Weights of a small mixture-of-experts language model, trained from scratch on English Wikipedia.
Size: 10 layers, width 256, 36.6M parameters.
Experts: 64 experts in each of 7 layers, 2 picks a token, a shared expert of 128 neurons.
Below are experts of layer 3 (counted from 0) of a mixture-of-experts language model. Rows are named router (the router's row for the expert), up (a neuron's input weights, with its number) and show model dimensions 0-255. Each number is 128 + 24 x the weight over its row's rms, rounded and kept within 0 to 255. Numbers have three digits each.
After each expert's rows: "gets" lists some tokens that make up at least twice as much of what it gets as of all text. This comes from a sample of Wikipedia text that the model never trained on. Tokens count by the router's weight.

# expert 28
router:102138140124110100139107116122140138122140144134149155099097101138109158096161122195113158175127170114095187126113126106168127096135110154151115111136097099119121123128099130122163114148165121133111149087129132119136188167119097146090093141129132110137089147113142125088150123136166110180091148080138099189123112105149102086137091156141121084090093127158121126138101135150157156098160152117132112162114113149176159130147143096120103124111136117105124149102141169138128117136099123184089099136135098137098135151123114135156160142136103139172166140108130115108104109133158119141121086108113121124177141159082093138089102110138100120114155098089138119134119121090165143145167124145125124153120102130140116104121115128112147117142161130089090153135148154126154106140139128
up0:180116125134132129116110098133140175138106172106126094126163165100127118128101136132091108157120087113127064163094146130126126116114141162107163122083136150193118154159134164127126101128149069136101117132131148131102181123117125135099123138102150203114124134157141105123110152122112107117143110159119143168117143131155138139124144103121123098126088128167120138163140137141098121134092110116115144139124111162138122157111150111143123119144126162125140123143126129074149159131091181090144138122144155143103094129117113120098114111142089138140130138117112153124128131161121154148098129138112123079133157128142117162076109114128187104128170111080151141136178147129171147178113135083167113133143138146112137089113102091090139147127129119120135153099086108159090105154149161
up1:101093111189100169129105141156072121104120118142141177116161174130145138141142120105130126082153107099110116161125135138089172117147119150115089126103134110102166125099110118166129121113145094141119090102091128140088124125136132122072135132128153113151117117104073120188105122141128136130123128139115139152126157135109149124104183126155110137144170158155113116142095117098153115124163130127124137134107115143113167130101082138106123144137149136098124153129128143116111116137131179139124082100152110102090115097132115139136147135146119080117118126147114129134062101122145071136090162157187079147150155137115121135159158140114125152119152114119127105138151123112153146117109092109132177156134141162131128084146180112113155131158146105142094162167111146113144101163160116
up2:125147107127099104139131092153122094106149119110112131139152091073133151149123152118150187097135117130157100143160126154151135071134152098105125110145133126145181127127126150106123123131131119123101128146125144136129146146149073164097133174132119116152150099078115143120167109148115132125100133146174135150116114152131129139108152123149115171140079133129135094112133141177123118158095141107124124125124147139099120100087133163137090074158159134191186125136116143096103187142115148156101084129098138102161123139122133095107101146086128105138111130120120148089137121128116145124111102124128129136136083127122179157157098047092115124078116141152132137115129130154090093116138165141131139129111161101165146114109114162121134114109084115141104150182120128139126135127085137
gets: "on", "an", "ain", "n", "ri", "ale"

# expert 6
router:123145144185120162117082109145123169132117155145140101091106138130128136126113128119121156136105102171155143148185135159124154104141132149141097128161094138142091101175124137165131146107142132129136133140169113108137117125141131086165142108124116126117179124109080131109134100167138091156137121148124102130141108101164113133107152128119093169128148101132117094161118147133092164147141145122165099121111126078128128156082148154108131154110114124125115115109146151172074093108113109166152111118111103090122107139118092116149127121090125161150099104173136137106160124088071173125122175180117132130114141132148157160118126118120121140132119129096104187114134156091105150162132139139126092116107112113125161117081150111150149142141123113170149098099089140172124152106111087
up0:109183122120129160113120128154131125116123154116119102175115111128121149131157127119079111161147094122135157139091170148103097103144130114154142123162058106119162092060145136134146128139133119128143093137158154106103099091128171153116135158102129141141128108154136112132147135153137121097081137103119135127125058124191127163104134136129120145139100107151120136162133133170108105143116110123151147169156122128131078146119074150101089139158136125151146144094106134118103113108130121173157105131108125168117103120162135069137139156131132121109111116119159108121138085126112132125115140122128096125061116140105127143144142137126146106168176132112155152135121164164140080134131091132110133126133118092135138122128167134126108145144153130113149094165142169142115140161160206
up1:102161146110148157143169117109123111072149094094137099146117123151150130150151087158117126099191163110098138138132085149114129085145139116111182130096114139132130077128124131110169151152099117141158117126099139111141128121172123149142128133117089110117166148145154146072156131131102078122170144133117147089105049106135108118125109143114165118138113131117088113139152115133101110133131116141102183119105154136152128120126116127117156119122155143109132146146132132105165156121128103150140154116170106126152125147136121097109183148123105108133117106144138096146110095138136093172124131133097137146087146133143136110148169151137148098128091165143169166123139126102113107053107096095140131152117107130160091130170144109108156109112130119113095162121182103130151131100118135
up2:105147111135140126116106166110125071154142091105087061130127139147127141111107077105134166143086154165156094132121179119124108135178190119132134101094120157171105094148132099126124103106121098167055167085127131171085113161146114149135125120168139103148118151115108078129145142122107133139133145142155099108111147069103118137126129129164149142106117119134121119129094123096117135144081137098153103138123156128125127133113091106122165117131135158088168115110134107174115114120129151095119128098126136131090117142103126136135147111157180114125114149101115092114081150129099135127120131144083173124168159131108104150105144161150152126112103132148133120171112123183131126084138141132141114120127146112107154120126098109114141132090129167131115126111164145147138150128151113
gets: "0", "8", "9", " round", "7", "6"

# expert 19
router:116115102118123148125162129138117164154114137077090135106129161155150146180176123116172156161145119116126104107107163105109156131129110130137088153125138125108088146137146102154109157143111165136169151133160149161136153082183159114139112121157115141122128119112133140112147150140094161106142126152113082130097114141073142103136075100150164103147139157119119139144126102130144104110102122093097166177112129137156124091128126152154121102120057106105116156099119148155109133099133124129119146122155173107099119119085090114174139121103129144114085148135100146161150168093121125130123128101100103102094170121115155109116089143135123092101110126126104181166120171124115124128112120124132150139123108145125122090156119163123173128158115164149133122114171164156134158150110123
up0:100111105131145145115108154079127142109142122139105116090134103127130136139107106122135124134127152154126113130116114159087148111137096120129127099127103145137127184095138153159158119116100083080126125151187171142151111138133099123154121153087105117151116116107150133088164132153123104132125084140115112140175142130163170108146120139116123110106193087166173182131137107202161095117150155153139097139096107119143115112148099120116169130155118144146094072129140119124136112148137105091106125099128141154129093115103126137126123166132088145098133145081128141127093179107140123125152137148142114124122122123131090159123104116169152144136114156108136123131162126110135049125125087140108143130108130137117153133131102165162102113117103109136099090123165133107112135200120145
up1:135152135106126179146124126130095111131107124127133146109141169134119174115168137137118092185129123142151140123092124093112153159155142156134170135141147130107127153165139125162161145127114139120164158188091123108127108153085129128128142178103139120126111154136147141137132126141101132156153132158111186206171143073152136107147072111139126091092157166104138099081119140135147125105090125150094139108129111143133091134118151125128106120106093140091109138112134132096141130106103110139124158168168155107151160112099098111149131113129080136132119108116076096141120103101155134133155133113133133115112135128135137176107129091157138109158148077134126151088128137131142091134109137121156125133138139130122149077129084129118134130075175078092123122139123090136129083102129120
up2:113150119149133088094124136117093105142148137088154152110158102093128112110140111168143143130119151107110117114150138119138132159147129144106150152121129135092144129104107136152118165132130144095122145118121123116098149154123158122119139122154149109135119141094122154135152111116109137092122103131097090107114096163116163165088110117106152126158118090171133106127124133125169131170117115122117140178150176136120140165111188102134157126123107133116085100112105069111163138119103145066118130138118121095128125104144164145176088144155167113187129120168161132126144116177158124127138103159104126142121106123136126133074116080143168111096120143119117099081153110124133101146181152161109115138151151118060131092104155141137127165083115109109153138104107186122136139097107108
gets: ":", " /", "):", " •", " :", " www"

# expert 18
router:171154090146151138118147159157149145100141127130126156165095118138156075116128121148140147134115128133119138123166128108104095138142162176140125161106123116075107186134137123134109104157090133096084132127136057159147150113132120128129130144159156103149126109132105080098149130151143081123132119125137166162136134159135132106104153139094120100172123127097142162111112131123170122103138137123135129140112177123160134118156098167129092134141119099143168126165104078145120125139097113150107111160105129129135126169105133113114141122122164131110189141109154118083161123110119092152146115087105149167126095154118125134117127159137134092161098112103130132150126107113112172181155080113142120113108154094114132127180128112148146137117150113083143143124133083095164089165121106
up3:102124073141137133115173118139141163123108118155113164145159136128134169112091112099146107143120142114117145110127113116127113127114127104147161119112150099081138124106115129108071126150166150167122130120158118106141155129117113138180142151123101153107118118128123124138136092124152100129124139131127119125111142119144100125118135146084125130084152106129131119123145118139152150098112152113134169110144114157134115174143108137106134114134104126092200106134095141120133197137133135138117125092139158130112104137080115142159117093090088126111163124147173102100156132100097088106135149095135151135125175113131143142140131096141100176164138172157161115144098092143140150147160110138132087101062096163088113141156156109110164114101092115136114169130146207104135105108085135
up4:124121141112131128140165126151134104147098109135069140097129130128112127128109148131120101154140123134168146121142129118116125104134154125099154115130135190140177105125087119141143085146103131141117082090092103135150176157137149088135123137122142112068103069123109109171109108134129112119109132135079153108166159131121158152161124078103120151091135136120138096123151111156132156121152146161106146148104167095157127102149116130122095120162174118196121168164136151118149117120121142109145142134133077157127150152134126127124115118127154138112100173163169101098155143102113141142112128121108118139107136150104086119121177130111149128128118153101137104127117160162106156154092122166090161160108109122081151187100093128106135100126139149091137152083127099122128119145119088
up5:138108128108141144117151122112134132142127097120132055133130156146132127128090161161134184117147131102111168117134087088111110152143154113143125138108120176159138139115114137142106169160158146142123089139139156152100135124137097162092127159137185155130118134116122146103148144128129100102166122123163124158143114095116138163115119160145095156134109098118132056146128140094190124087120095118102128174101130155100158103105151113128100114159129108145096108142115106123113168100129100124123115152125119137088147142160152152128106126146152167128153101131151162153109137136160087161145101101125099156127141125111154124111164109103124126129121122138122138204118118099157105149165113157106157169125124109100145155125131140173103173113144082104124126125158087076103131130113098
gets: "0", "1", "9", "8", "2", "6"

# expert 27
router:122153185157131094121119175134089141121137134106118149125129094131149101134149096145149132127130181147130149170148132139129138112090108115144117168120102127122115095093157137148080135117083133163127119126104147099132097069071128114116137105141126119125096122150110135185102161122120122111131145138083127130098142145084080184109142130162152150111164151145174152114157084132202113102075106108113161109181131143120135134103153148142112099142105097146096157126136129100116130128138106119153142112164124112134130093154133125126088125099130184130084121132122148164113150130134157152154116139108134095141101124128139110115161149133140154139107152117077145134130100137130126137111163138111180108160113142121147175131139125104110111076094141179121120114133128118113105118089113
up0:081124167120093090141120123117124105137137133137120101141125130128111154157159114114166164115142139111133156125118124119111121092141092146160109107164110118117120135116110088097112096157129093192083130148062135117097138103123181167125157086151152113119150108145094179117131131104147134107184168175116145108140135159103120134130114135105153120123140123119124129157135145139120156103133175130135140115193131130138104128135093157132108152114147106090126136132123122106124105155112167120163119133146126158187109116109122160095133094107124136121118160161117118116147158097146139117126091081181146167103129123139174133157095143166150094123155121134161133110123135159123138106137103116106098094141134133156140147145135087077122158114158200138134147081099113085145133129121129
up1:091112102169115134131103110118132110117106116165128093166158134141117159102116107146145106105127154157121125124097124149087152131138129128106120140150158137098153093142114111145161174094130148130125159132136174129134118127166150139107141113107137129128100157160138130119121110140089119096114097102180096150160160085134134107109082092146117101086151124116165082134114177144087134150154173152094103129088140143139090159151154121093120140121146150173165139133104130093170141061107171125132139139104142131111164147132093144117127077132141131117106098049125179142116101107139177106148150132117162122124164095142141144164156107105114125127160155131132146102131122150109153114129155143134101111109124151132174124150125117140139148109144149083172123133117144109131102132135171
up2:107075127156101125126134136109132122110101109157143156114136122135132140122077183099116153143121128136107129183172128126144123110136124114115103155141087106134125144136109132106161114125118120135148108146108111110136121139113148115100142188100110174088155151135116103121105144141126158107134161131122149161151107130134184140122135127159109122137120111120132124168149115175184119116113134146110146096100095127132122161112164133110119178105134156189145143100150163144113145139101092099098108105088125128108113121164157096108148141138106171164185125099179113123109101131171137107151160136188113152168127138142095137110135151122138178098121122181115144124158110169142138126084136141127127097171109123116117136110135111119121139142170136073137136125121161128109119210123134
gets: " c", " f", " s", " p", " d", " P"

# expert 63
router:156112101119102097104165121134165137140100108121090174142148083101144106118166116119108135143122105188097086115091152091118149096125118103088108119184143103134117151137134109155170126122136132109077140144118103120152126109158113113157173141136119106179160132117131091109108136129078100102139159121135097143131098107101094145114100081133143105114129165148124133123138117098136113146129145123132113097116112149100137172159136133152138119114127123121127148121114152111152126154090129146145136129113121145116138132121162105117114134107183103135068157137107136127125134133178111125123135122139092171118113127135122131121149147169081129136102101127135163161073116150143139173108109075113123173144159169145169121188155125103126172130101119162093143146129169103174136152104134
up1:083128215184154153110136146141102119146149129102119102144140149136162157144149119150096126105115173109170126138136129107108130152113103106137108121125132110145102089092150141096134137091103137138151122137126131160141118157157133088162145153163071127164168102130088120126100122081106111128109098111150105138123112094143135116137103100146145159133139101134074093105143126139160086161115133087113108089102112140134156102143100117114130128116108100143159109160109094139111115131137114130124074130135165130078153148157094106131147128139147097113151122105157114122107088125089127136143107176131124133086145153146122089124128100125136111150125086173086124139106154107124159134144122157171110132135126122124137118060155103158149143127138091123146082116134147109141097105133171
up2:123165138119119161060145123157129113117081152090155120146136097143156104122144112123076103092149125154121146117126134161149101114140149152087114139099126143130137120091164126107097132139135122120120159132106131123147149183163133101060146094137148147099145097100109108144121096119092122105140112124095130172117149139121160111120140138156128083095158148117146134151125103131123118116123136111129146132123096163158198126115132147098111113100141130106168119146130080112154105114116140122144110110111158131097168120139135167100095121145104109131140138110118119098096139123156158109160108134122088204116119110161163099147116174167097105164131120132119153146117180145097165150126102068143113143155126181173127140116144138110113111131123171092119120121149156113120103115155104
up3:109113110092119160117117121144116127082148195095102129144153151133146164130129144103100094095140155104133132120144152128113121095117120159164166095129111122140129149102099141109153125167147134098171118111127172131120114124150112108129147142142184127126126104118125114151128107137106120089069180130110108117160080148118167087157126122132137151114109091126093171164100092130140138152135117123130134105094133152125110173138146118115178118094165061118162093104109095112109112131102136124112118112139112121159129125121169136138111112086160136098124143136125134152132113150118099116128124148143088122136090127097151074120122156133124157129079099119120096159117152102120157191117175132152144115136148151094083165128120132079133119085127126120084114165120119090157131134136154
gets: "m", "t", "0", "g", "i", "3"

# expert 17
router:148129137137151123135141090141113148131164149145102088147132178144138099108130108112131113162158160125078090129095154109129130116135137131121140078168149122147116169129122081092142120090114146115138159163127123166089160134121127114129145126105151118109083103131146148168134140128136097135071161113119109110101139127119091166155126133160112151126090134143140124142089156132134131152158112146144123145139088099163146097086132162096143158073136067133115130177139111155099126155114130135115114145205150154161139094138122134123150125138117108151135128128088117103120212108126139150144098115106121134135106124096070158128136118148134094130137101164178140111140106129159091095156144132153110101127131148138103133084150099128136156127122112108121082118117134144145082120142160
up0:115108066123154049129119174130132144115105101120113101097143140174125152146136125157141121119115127151125150143128146107149144156141154106149145150127123154116128143111129124134153161126141144106118112151112143143094127132133146151109081136140120153144155139145117152116105140154123093128172173131145156124132153121136107111172122163124073155105122156093074136121143148129159140075104168138117124154101066167162178114096067115132135148138158148106164150142137082103118112128104122101128139105162118152113130151156080129134107152164148175133147109147130123095112127148132116091166122103118079140146163134103151155104100076128079115117136141129128133118172101141105077136118126140123153122070134127146127137118131177090136131125134098139095137113081158104112146140110142
up1:126192111157127124114105134111106164128105119115109112098104155102135093146111160190161125109151107109125146116091165125143109191113130127116151154125105130159106115127168135115106118139141123133111139122190122126121178136091141089132123146185150126146156116112142124119133096094139128140133173126140135124104124152117094102132136147142082133181112122139181133124170156140135106161065113118154129131088113157123127135106158157125156143111121113146122115109082132086137148095145148123093137146144161081056141112116132130111191148105115151136095144090135125139145095147121102111146089106125123172115094151106122142144095117105091149123134155114118141130143139147137113085133125096125133153144093107099120084132118130117097143092103153127120170123109121167166141146107088
up2:129125127116143140132116138142106100110122070159101130130156114096150079107167117106121101135126106084112142057149133113137124119124127090141155205149151099151166156138127126116088131108115120125104154172131118123143137126159136115103105127104172150093154139126153123160153141116133121112131180131131115112124177160121147160104155107174125107094066117066117120155128126112136131139149083094140169096158111149167152091129088122098123122127120147124085126119144087143101112174163126170110141118151138102094143117105153119152094141102093108138076132135138141135118132105093114143090160099124159129117123133143105128105097128094158161163111113144123140086113136139123142152163087107135119164120139117164151107156110129115116133123125127150087146138108165104116139129181130
gets: " of", "ing", "age", "ure", "y", "ely"

# expert 44
router:108142148111134128148111101140124119155136143142187136156169148151153154131117132125102079103150102116076139156128135143104116143109102157111152160142138149109147129152132090161120152159093150106144103099139115100140121162101155112070161074126114137145136136102071118107109131157146099115143115079115159112120064130118118136174139122106127180138116106150180125133146091163124156147141119096137084133126141152142158118123100063082138182134140099127109160153122101155145103144142143112149130130163137144136141146120113148134139137124127122091108132143176141151108150110140182148104121145117134108105109156143112101121104135120114119091080124108121076113104133135123122136134186142097123122093144138091134101112132089156155126086129092096103100114105138146102161150101150
up0:101142114141115134087175111149154147164125135145128158100142140126148156181088151092091110104098125121112146127135142142157149129101126133100136155144154101158149130099119131103112118123144163137095091132083116095118130149097136121112119148145111147161101099095093095177086098149146106168110133157104122153097160151142127125154123150131185116119155129151122138165105070145096151105143136109123151129164169124122111150174084107114121134151131149071134132146154162162132107131141087156171128092119138121099129110134111105176161121139091143152104122128083139091139079112165097124156137098100152119167109127132101138146133177119139142160115113134141125106166091135104135100131114116108092112150131137139124103114129109128191173118136133110141138136139093098139153152135082
up1:172130155112112122143132121093122107112127135093153125139125130131140104126176111147117125183146109124121150093153135117122134143097176115144146140094149164130157125134124107120145157130126144177132143146186175145159078108098150117110149122093104179136123133167124066113155154128112157095106123082120135153134128145122099149112131090086082092155131144137136103116125144127087178106174084135114066112120110152101136138130173124120099113095135119102138132126130136118158143101149146140080112141111118104113111137088134132152105086123168083143148098122138168143137154108130159110140117114116174135147117165126104154099154132098189107140137114079110123111139164115133124131117134118107122143118163072152093123091102126128143155099133144092141136102102077135147120118145129
up2:129101117176102124099130106099100108146147140109092156124087144127094111126129098108143185157131117090136154127147143116107127138144084140124079140115107185118109134099093134154156137152097177118154136146124128146123123120112139138156095110181168171140158136160174148125087116098098111146123128150129155130088141187098159107166089149139111111132129105131118156140123109093116083107142104072142111150116110108076132124173137115137082129104137171163105144115103138093108082116116148163119146142136162167147122131177144124130141111120152130153108088119137133149114125115133120112141116127096125121119139136170164138091096133130141115163127138122145158133138145130145160132101102117130100108123134167074146158127088136125158150093144089141114116144148142203119127108124119
gets: "0", "5", "6", "8", "7", "4"

# expert 49
router:147128132140152169110146103133113111141112108144165110146124142123165157155133111094116156118090100128131146170126146147108112135167146113137136139133135175156101156117117082089111156102115076146167129105135102097122112140157109093132129146151134165115142164122128136155103143149120132112115136154147132154164090127131107130131179112161112150107140124144142133137179136096146103114150137101092156100094154126120093096139102132103138149180105118112115127176158139120156163151177103099083101087142132118127099155109106153063147142105175152106086079137132149128123107113163143092112130141126155104101132137150137180114119174143182092135107134109091115098156084138100093114136101104155135108151152105124084110124122169131150125146149084121113150108119114119102104146130133
up0:148114137113137076124146092106103183177126149131144119113079143123125126114130132147120127141120143148132131119135100178137135091159100153128142167198130176128108095130136134122126134077152175150160094143120165147128134132109130144144131144126095115106140064099101130131094115153171094144153150107100149141123145134115111118175127146128116144123168166153123148127147113140154141124145116159164169122149101115113126105144079163150105134128118145091132108145146121123099130138130137169149153112155148168113152159084124114139125148089089099131119124112078115086134132139080130110122115102109138140110122134161130136182162137065114146133116147099142173123116134104109170166138101108149107148085092124108159144108138104122112129122120125151146122117114076086059144131119138
up1:138121141166109155126117174147121076119122097116116071169144151103158132136116116131134125158119095115115140124135128130094078179109114073120108145147105133118137158118102166121159115134115092196136129099176097127152127102089114132087112120110130119114096146126149126113124113163107163127102122189138095107116126137123147170130150135116118099128137134134113128125107163105114095082111164174141081165153165137112126139139169147119137114148144089184141150140161125143134122110150126102125061130126116123153135154119125147146151174140151124111104086103111098085119098137144148148171120147141108138125120133097135118097149163108157108145113137155131127100135137149123147147135127146147132111128106061171116121166103125145102197143139123140069144142127119098121108099144145
up2:149078146126116124140149175113143119134162105132092171121114089131115122118155118077125132129124125155169128099084120104068079070120114091155134126136111134092126183106155137102138139117097127096117126154103160096150122148134110091126166099126158147107109132151120164105185170143126139111145124112107134097138113138124131172148122121091119122154120105144128145124143144145099139127145115141091136144157128144162107111164165088165149123140118128159162157131118080172109123096122164124149114121133107131155151129142124179120117092106143138164177136123102130103106090161160142132104080146134094133174100130117108066129118135133128131162151118131196150129087178151132108140110104097132124141126134128145122160139152134161110103134129136124110139124128097118177119169138107
gets: "1", "9", "8"

# expert 31
router:161161152125145102146129124083134119069161151144101114116087115154148109118139084094143169126143109143132165132084121139098126102093146138111153105137137131118163121120139112125126131154127106119103110135157108142118121167125173166118098130153128151107083127141155141152100083141143136086109170101145163143140094151127145126121069125121164159140097146160093143147120126113125093102120130137114174132110116095125116119128089191117147117110146133195143171143122131132103168120153108117147160180111138153152079127099056132124107133131155125119136117138123086113127160135151169154140099114130165120141146196138152136139114109135107147103101126166127137096104132134098140115102140124142099122110092119118113096114089183124125138088140093150133099130100136117126147167146137
up1:167152140135161107134096153149159141134164146112174183136163117098075144134158106128096154137124124151122158152103105096111114099111108114106088129153147118152151177162125127121103113115106116142134116115165129097138132097121141087108192136092090115098100142148125135139097105128110126153125167147089120125136132129159140077136149183137125132137144072118131102117180126089150123110133163126145115133134147113124113137125102106115091129164127087132168169140132112121128131151149122165096157115061130126122122137090097123154167106166111150156149122122166103131098123162133079102144115122097143140132143148094098115123119124128103075112096101123104121122104119115102098119129151124146167122172129122094108055123132174149136110124143118106164138113101124116149096112119147
up2:162150122130177100136128097103140110123117116104100138138147118112099124113117136137142120123130143120167114071130115144154093146125083130098169108192123149154139134082158110129130162137168133134102119109131109164165104129151132109092144090106194168167113144162119140095144146169106190110105094142100123121099085101099135095145101094119152112184109142129126152131154131088123125138141130127092127138118125136129093093137121156123174159112084116138131112129136108090100149127149117124111125132137128152133094131084133097185144133142174167119125116152107131138147191152145182152120151098151120151117169118119135132111144152085124116141075147160077124129094104126128122130138126117131158156121136191146161132118129086128163129114144145119108139138117138128131151117155112
up3:115172126115096086075137112115129148123114165153162143108148103138144122147154093131128121125151102128144153120138123138086095112132138185146150163132134154125142127173163134128150177131115131088115098172114105110158140096167136112144118147124136088124138099163101126137117116142139176090104131111148190124122118109122156113134129117141105153160108151106139135110121154153166121129110139110129138117140147147147125146121159151113155119167136134165112114117128072141109102087121149126181160118149117127103141145143116091157171154138082060129111145159170115108158149089127068139094137136137159141093120141108174136148135154156128141157071125082102074132152123170156143120147150124125131104120098132090137097122115124127126131163109088140110084163109143146108102118105117
gets: "ab", "ag", "am", "ap", "av", "v"

# expert 29
router:144144123140109119138129118118184115110134119137154127091137187089084126120139169138123102123103118154108146121145156117129108114110122124132124133148140133157140139149135085094115136154122126151090156103145115082120092137138141153116117108089141149138119138118148109119138142117147132117111115105129136113116135121141134110156112120146132116146158108129132156141121146127144089103154159121142146152116093114151122124149108143130093077133097071104111118125112175165160105133130154111091106166187117166150153094113160120109187150123146165074169122100119167126077144179173118133117113159136143187107151132142123072131118075167123138136151108137124075114073102118129112107087129156153150117102155151092143135154134130096092160123134132112100116161174145182121096155134134
up0:135164105123113129106078157126114143091137110155155080136112114107133129102147188117121112124110153127091161116141106149131135110112197159113137106136109104113163132129132113102116091145144127126107154129114125137165149131123119103123105127141111098122110105092114121149094081151133100140080150162138159148135101087144143109169132141120126121138148138140132138162115174160136109148157156064131162128103137172130130096119116127064092147130181173132149116116154121169134143154123134159103128113120141127168110155145131165190108083155109144132110132130133094100118146076118161087131122154131110144077165112111129103122119117174097138122093148142154125112157120107105094087122140089122138110129167158128097151119120162124155107109098169125117132132119080131140128154164101
up1:160139098138124145111158159134086102146177154105130147149131131151152143148119087141087139124113133147085084123105108120151111170144110137143129116090177134117141112138150136123130133098090091111160120111129107109131107170135103110128144129117142155159070091166140155140102124171114109132132164134116090115104102175130142143126134114178123134081133167119086114161168155124144115113117126103109137141097156096067085069106123109132157130089114129100128099090101150141138114117155152117126135112119146134106102166131143168127137099150151156150127110097136143134184128165122097157138146132132116082112145148126109190133125103192119149135158145087092131140133126107142114092134131145172144088166153150112145121147112143129127102128160130119158103119135142139099146102164105
up2:124122124133127162114152131096145111084098119155111099113080140148114141147125159126137131160101149137155098161134179115152141156115119117119094144129109137164147107109141144133110156183140105169150139156113108139146106132089087109154144124162136141151112168134133113084125142126083169121082114108122143114118132108102071154136126088112128120107135119090167106110188126121124104132165111160124152098133143123171158075158116101136131100125098149141111131128152137094173121154117117131137096152110138131127112101119128107111075097126071099121129117128111126135147103075201159115126166127118140106111132123100135147159095120134127140111126174112153098143103148177124109132125137132134155138127074154144122128133111158147110174132087106121116119084107089072141147098163127
gets: "u", "h", "i", "k", "l", "r"

# expert 12
router:147137123126143162105149126082143134141154155157104103143136159137152121166129096160130191103122106138144151100140141148121089096129113090126102114163125139149109145121123120140142127189158117144115156101140139109109121097123125132097125177107141110177167121172161133128177130121098115164111162143170138168116159126138117120124082112135151107114155101139090101098175157111183124109125107146103141123086114101068147113121105114108123132140170113151120125110130100102121122120091143124081131150107111116132109076139123154149100141134127101129159181120101145118141093110105098146079149105125152161149143119110142112142147102112187108126150132151126158090123117109166116088104105138158133142146136085115123110168134096138149143164067099124142151119118102125132136153130167
up0:141090114124093115108118110149087136025133099125112141112104102104116136118104123164124106116158108109128109122135128127090111123148100133137107107086134124124141122133125076124154125131128113133092139125127150129115129127166132096132182106134092055192122159143092143126105126161138130136149166122142114058098135136068110125141154136178109146137139146131107124103142145172125131120164118148100113149176124133145134118106104115103145114131109106102086123130143101140135108103142120116135192128134131135099128151157148179128112172139144150109122165117127146108117167108122168117131127144119141084114134122106145109077101144129098131120145129122105158127108124117098135140128190151115140091132122132151144131156102113175100143135163114145172159150151149162160118128090177
up1:153169129155151136124076115121158136091171132165135087126099118139139115134136131097135164148126108126142141135123139141122138122134136151162159133152107135117124130136106165109106097138116113147151134163129154128151136133103154120140144087134119107113128091129109100167086080062109144184132110117147160100117129103091150101166123137145109171090088143131059122117136128134133126148114158114184175119143138123083099072136091115062124143118104140147154082128065115122091139149142124145117190139129134128130098156148128074134078114088095129145122152182133148148125142140118155136098142089122141130135069113124133101111140146143145075123158130114139112088104147091132144118113117122133135117115128130124160138132143108113130116135095117124144110161122128133089107122135174
up2:142161155125117133139162173121161120098125112133107102085162119118114090133110129094152120148155134127096144131145125140093089168144134176115130126152143129154061128112092113094103123189120161164123137153086110140165150095094104093079097121150152137129137126150133124111099134137106185160168097110124109065144160137109141109131137104115096166151124107143154111100146133130129100112171131140123107137108150106126111077110100113162125109144103124142153151134075125149163145125163201125147123111130091153138133152116087097151177121115140104095138125150106129129121124097118118136149126144132117161119103129157117097116141158154153120116097180160134121144144162130149142105155125117118088119120137140076103110110160110109104161129119155157162152122136131112135160124156163
gets: " of", "en", "n", "in", "at", "id"

# expert 15
router:097130133187061146105178159121131125129106147128116096106107120100108121165121094120119097125110151106159160118157122120111088132124152109120118137090134137125141103121136120131115179105097157157144126103103105114129105098154141140117120129099156132144144143174135149116137123088167139141133126121119149153135151114115119117136137114144114117102164135101138132126175117090142128155087094118124159140131184113109162139132114135133068098137127126120159093083134125132150123096137152112152166115174108097089180123134177092122086137148084162123118116152176148101108110144105134147157128146125181138151117142163130119124130116088170154155148132100057095138112111130163126135101149154133094124102128137106133115109090128112169146075125151148090118138070142098113135158120132
up0:135138112139156175143142140135081132109120099098146138101112123130162093151153081139135126124176125152130136119108131146136129130106142110112176115110143100122106125136157093095101144150084130148115138155158106177143129105160144124167108086132131125124115168078136115099121128152149140173124114147091153073102097130136119119153155156147170095121120160140142114150091129113098111124105174083129117094158116093150127144137105122164110120104071144112123111153158123098095148127118092117164132113142167090126133140121156123145094098114074125107108168125113112161107118105171107150102149118092133111142175137138134152134091077133097125148135152127120147125117140100175146121136126146096140160115152121130098117135139158098172134146162079150094172085163102116109130103094129
up1:109133122104155103121128142077094069109118112109178097112103137155124074101092099107129180126108145083111113112132157105128112092161134084136155121151160146152152112104141172176098107118114112095125104166142111122092102124129126151125124099113153124080162115125130129153109084111124181118163127071150134068156079125110107148120146174156106196161135110106153076100135106153156148129102141121170115099094130123109128141127161147120134169106113171134110108131106101105107156137126141150147141172146160159091149116157129164101132096159114136136118128115142117139139146120102122114096132100129126177126109154113111145142146138105091117098137107137126108151152140111169115117125112152137125116129113157116137153129136082153153119103101108092145135137108140128120117121134116
up2:093156100099173118124153149146149137078159133118103096117157141128136134116158095142081110164125118143102176128115163115110119116114160143080118097128121110100137091136118108126167119081153123072104168106143108125121083146122133175123115149128158126100125083124135140154122140133127153113133148135143158122128133109171103135140165146143101146131158140126144131112083122130125111096099145123079155175135127113152115131099161133151122154148122158122164094125136117093133087104140111096129123116144136127105180167126107187140155107122147149109097134122159122173105120113138128138155105156129169177149149193107073162129111113165148162124128082096112133128140088122149134092125136160118136105137106178111146092132130133128167133111149084161124123155113141156114147147120170
gets: " H", " C", " L", " K", " F", " D"